Below are experts of layer 6 (counted from 0) of a mixture-of-experts language model. Rows are named router (the router's row for the expert) and show model dimensions 0-191. Each number is 128 + 32 x the weight over its row's rms, rounded and kept within 0 to 255. Numbers have three digits each.
Before each expert's rows: "comes before" lists some tokens at least twice as common just after its tokens as in all text. This comes from a sample of Wikipedia text that the model never trained on. Tokens count by the router's weight.

# expert 16
comes before: " the", " a", "ternational", " well", " an", "stit"
router:134070175103146086153172161125075131130056185127150111131159048128101140065089130145087127108110112127106150111094174186090108100152169158133190138162138108093132157204078080123112140141100136156153160138102138179184174116127068114097120156101133093130118101104151154136081195151151133129165172124114142169104185106136070109089165136162143118149140113118144149055130162114120167096101137139113111127121164069175103168098169176085124191140153111111160152136129066126159110066076139062131175159159131106108094150142106142136178136121099189129085140162102140143124107091117134080

# expert 24
comes before: " ", " |", "–", ",", ")\n", ")"
router:144114163135128108152125186170071055127078168123154083160135089141066145122148165109148157081090167115079075129117126151070162166113119189151178110175098102123092130154086160122089083182104120142127149071095146114149105105168071114121060161115155125186128099124151134153127120117085142154199152079148168181111116106121107100133126107133168095132177091065143132061141127156143100120128140111139128163114129113151139120095097134128178109134072103112123179172113077085151110087124173118121159173142176159068086150112063106177124146174191158154124116178084088170120096123142101139

# expert 29
comes before: " of", "s", ":", " was", " in", ".\n\n"
router:122134133106158110226086168135134104087108122120156111135127090134072117081188102103128093094107203148081104142117140168115130118134108153071202094123139137107174116181103107154127127106143135130135182090130144144149107111120067130114069132130145056163147122108181118147103146123111108152130137082149199123068102114111121076169134113128138084107155115108149165084153132139143108089157152191092109114094203097169111109091119096106056118149112114125122184117115085155128094107059146116142088167141164109053071164103090139167147138116157139070112102146124142207206106110139139099

# expert 31
comes before: "20", "19", "1", "0", "2", "18"
router:134102170090104114192094121167143056095094142128103150189195093161128127124165136142114117123100151126080138094113153161053102082125120146138160129181150157114155205154134149134086097133090179115200109116077156097120186147122123151060097129136142124089156128106170086147067157135108145141156174096133163081068124088107110112135138123120144119126165137145153114105143138111140107079136133158117143091123162123148049111127185168099122158134113124152127153147140022116179131072113120155094140129153099152116152195115111160138126147128132173102049118171110108185171088066089147082

# expert 1
comes before: " ", " —", " N", " S", " −", " +"
router:150123166139134085165111205131118078108070097107176075184115082173154168039114082172097137105129145103108095110154133157137136085155079149119150132143113131148134106169102134119100126142118132104159128064112162123134134148155120125050117129089161098095168148134138102115066192105158135132165100064137136146106125089131124114157186093197144123178119148124163070078145152145129141064155114152106118120101140048125105160093131174126057084144151147158147167131140132138174176183091100105166092118134114128091091218132120127132127175146138156159135116137113105131115088034115147111

# expert 22
comes before: " of", ",", " and", ".", ":", " in"
router:140106162104133128155095177168118127182098169115091140123134090157107145114148131180143126104111176107113061091130138113134136130166150146060207166152095107117168141150076112147110113161102125089166125094130160096139173105151113129059101115089176122124198081124252132131103146135140149199146094083141121125061115136095114124206180157124203122150151123117123121064150155157121080111103121138153118115092159137144078121108106089107092134157099101153100177156112114115141119088117104141071089094165195164088116153125124096126126163117132127104108138133119093156165092091085133037

# expert 23
comes before: " |", ".", "–", ",", " |\n", "%"
router:096083151097110094204140196149109058170110147143119107174152092144083118099155102134087124116135180120136143096136161104074115154120083190068150164151120081088096131166098135104077151146096113110152141063101175150155144141118079104141101124171192110166139100132141162157055169162090142146157135085118129129115113143124121115173136124144155099217145160134169099097093118186188131120129134143105100113088146081160176117139138144106093121163116096209150150199105073156134200129140095136142144159127143080085169159146077127124190140078143147116118141148117093128141069117120106096

# expert 10
comes before: "-", " The", "==", "The", "===", " In"
router:153126149139106126140140143157101091142131160088104092159181125177086172057150157120138108098108114117143069107152208084048097093126127175073176088107118162092109127152101160180107151158144046130106120105087131174110176126127097120144115075130148106166178096147130187119112138101105194194148112111156151121120099124115136119136150073094103161157169122107123108116148104117161128089156148149121131136081154091205106105161131110131101142111108104130161196111164102171152124080095186131096069118127140100098105214154092168158151141114088164121072120119119117143153101114150119032

# expert 19
comes before: " the", " a", " and", " be", " which", " but"
router:164103126021165103160140147177100069165111153143148080169146133145129180116135105178096103090129094088129163120129157148151152156147117149159184105162144136141139185123112173104116135167143154136134112081124147089152186116165137130077142145109174058168176163141132165133122162112152183128126110101131165181085116130116108112154152126132155119151140117123134209076142134163144155030113124146132166035065122112171084145088111137111170162136121037152109193116158088128134119122078163180143160119145135151125105183137112109122155127109186147102132087159108130142150080119089098092

# expert 3
comes before: "|", "-", "|---|---|---|---", "|---|\n", "|---|---|\n"
router:082067158101143146192183157208118063150061128135123127127126104194108107116193110124121074145129125125120106100107148101106135072152086182127134159159087147098153148187087149127131117105161123099124133107139161117158153145178059201080117137123132087195144165128144181142064144089127143181154132088146127101090106139101077106177168072180139090138158075140149152115112099183174104100096143128106159098076168103132127105077108149102100100123097128156132120100097112152170126126094162116102139156152140105117127154083048121142128142162123153148050126108132128185132132067099128108

# expert 14
comes before: " the", " a", " his", " its", " an", " their"
router:105109136131114053194140133169123119134090178129150103137144062160170173058103184151085132120080173144114119091116176126103155137116066141101136142124158118132113126113128141117153108146052198192183130126096165107151156112114082146112101120154158105174149099174134191140102138091101129157181112063146158122108167130055094130136161110157172113174142135101138124152111137082140149093093193158124093093086156093146096113138163131136144115192128107134146115128106091160164086090055141090114084098135154107076099170105127080162143176094114143119099139185072074163129088105130139087

# expert 7
comes before: " to", " in", " by", " the", " a", " on"
router:148106158148131090174141173191107093127093132107159072158165069094165135118128153099090174086093102112153131143159187132096157138159062162134202166186117142112163133108097139098119156116086092095153114107117137106181149120166106167072126116142132094095194130127142133183109159116151114138129149064147118112100151136092094129186127123103158066113143121113170057059159125115166110120139141172143099061116170120174163106122131142108066101155117075161117151175175106142105175119085202102103083117140163076118098137125104143149159157092142127083092134195125155116138069120084157092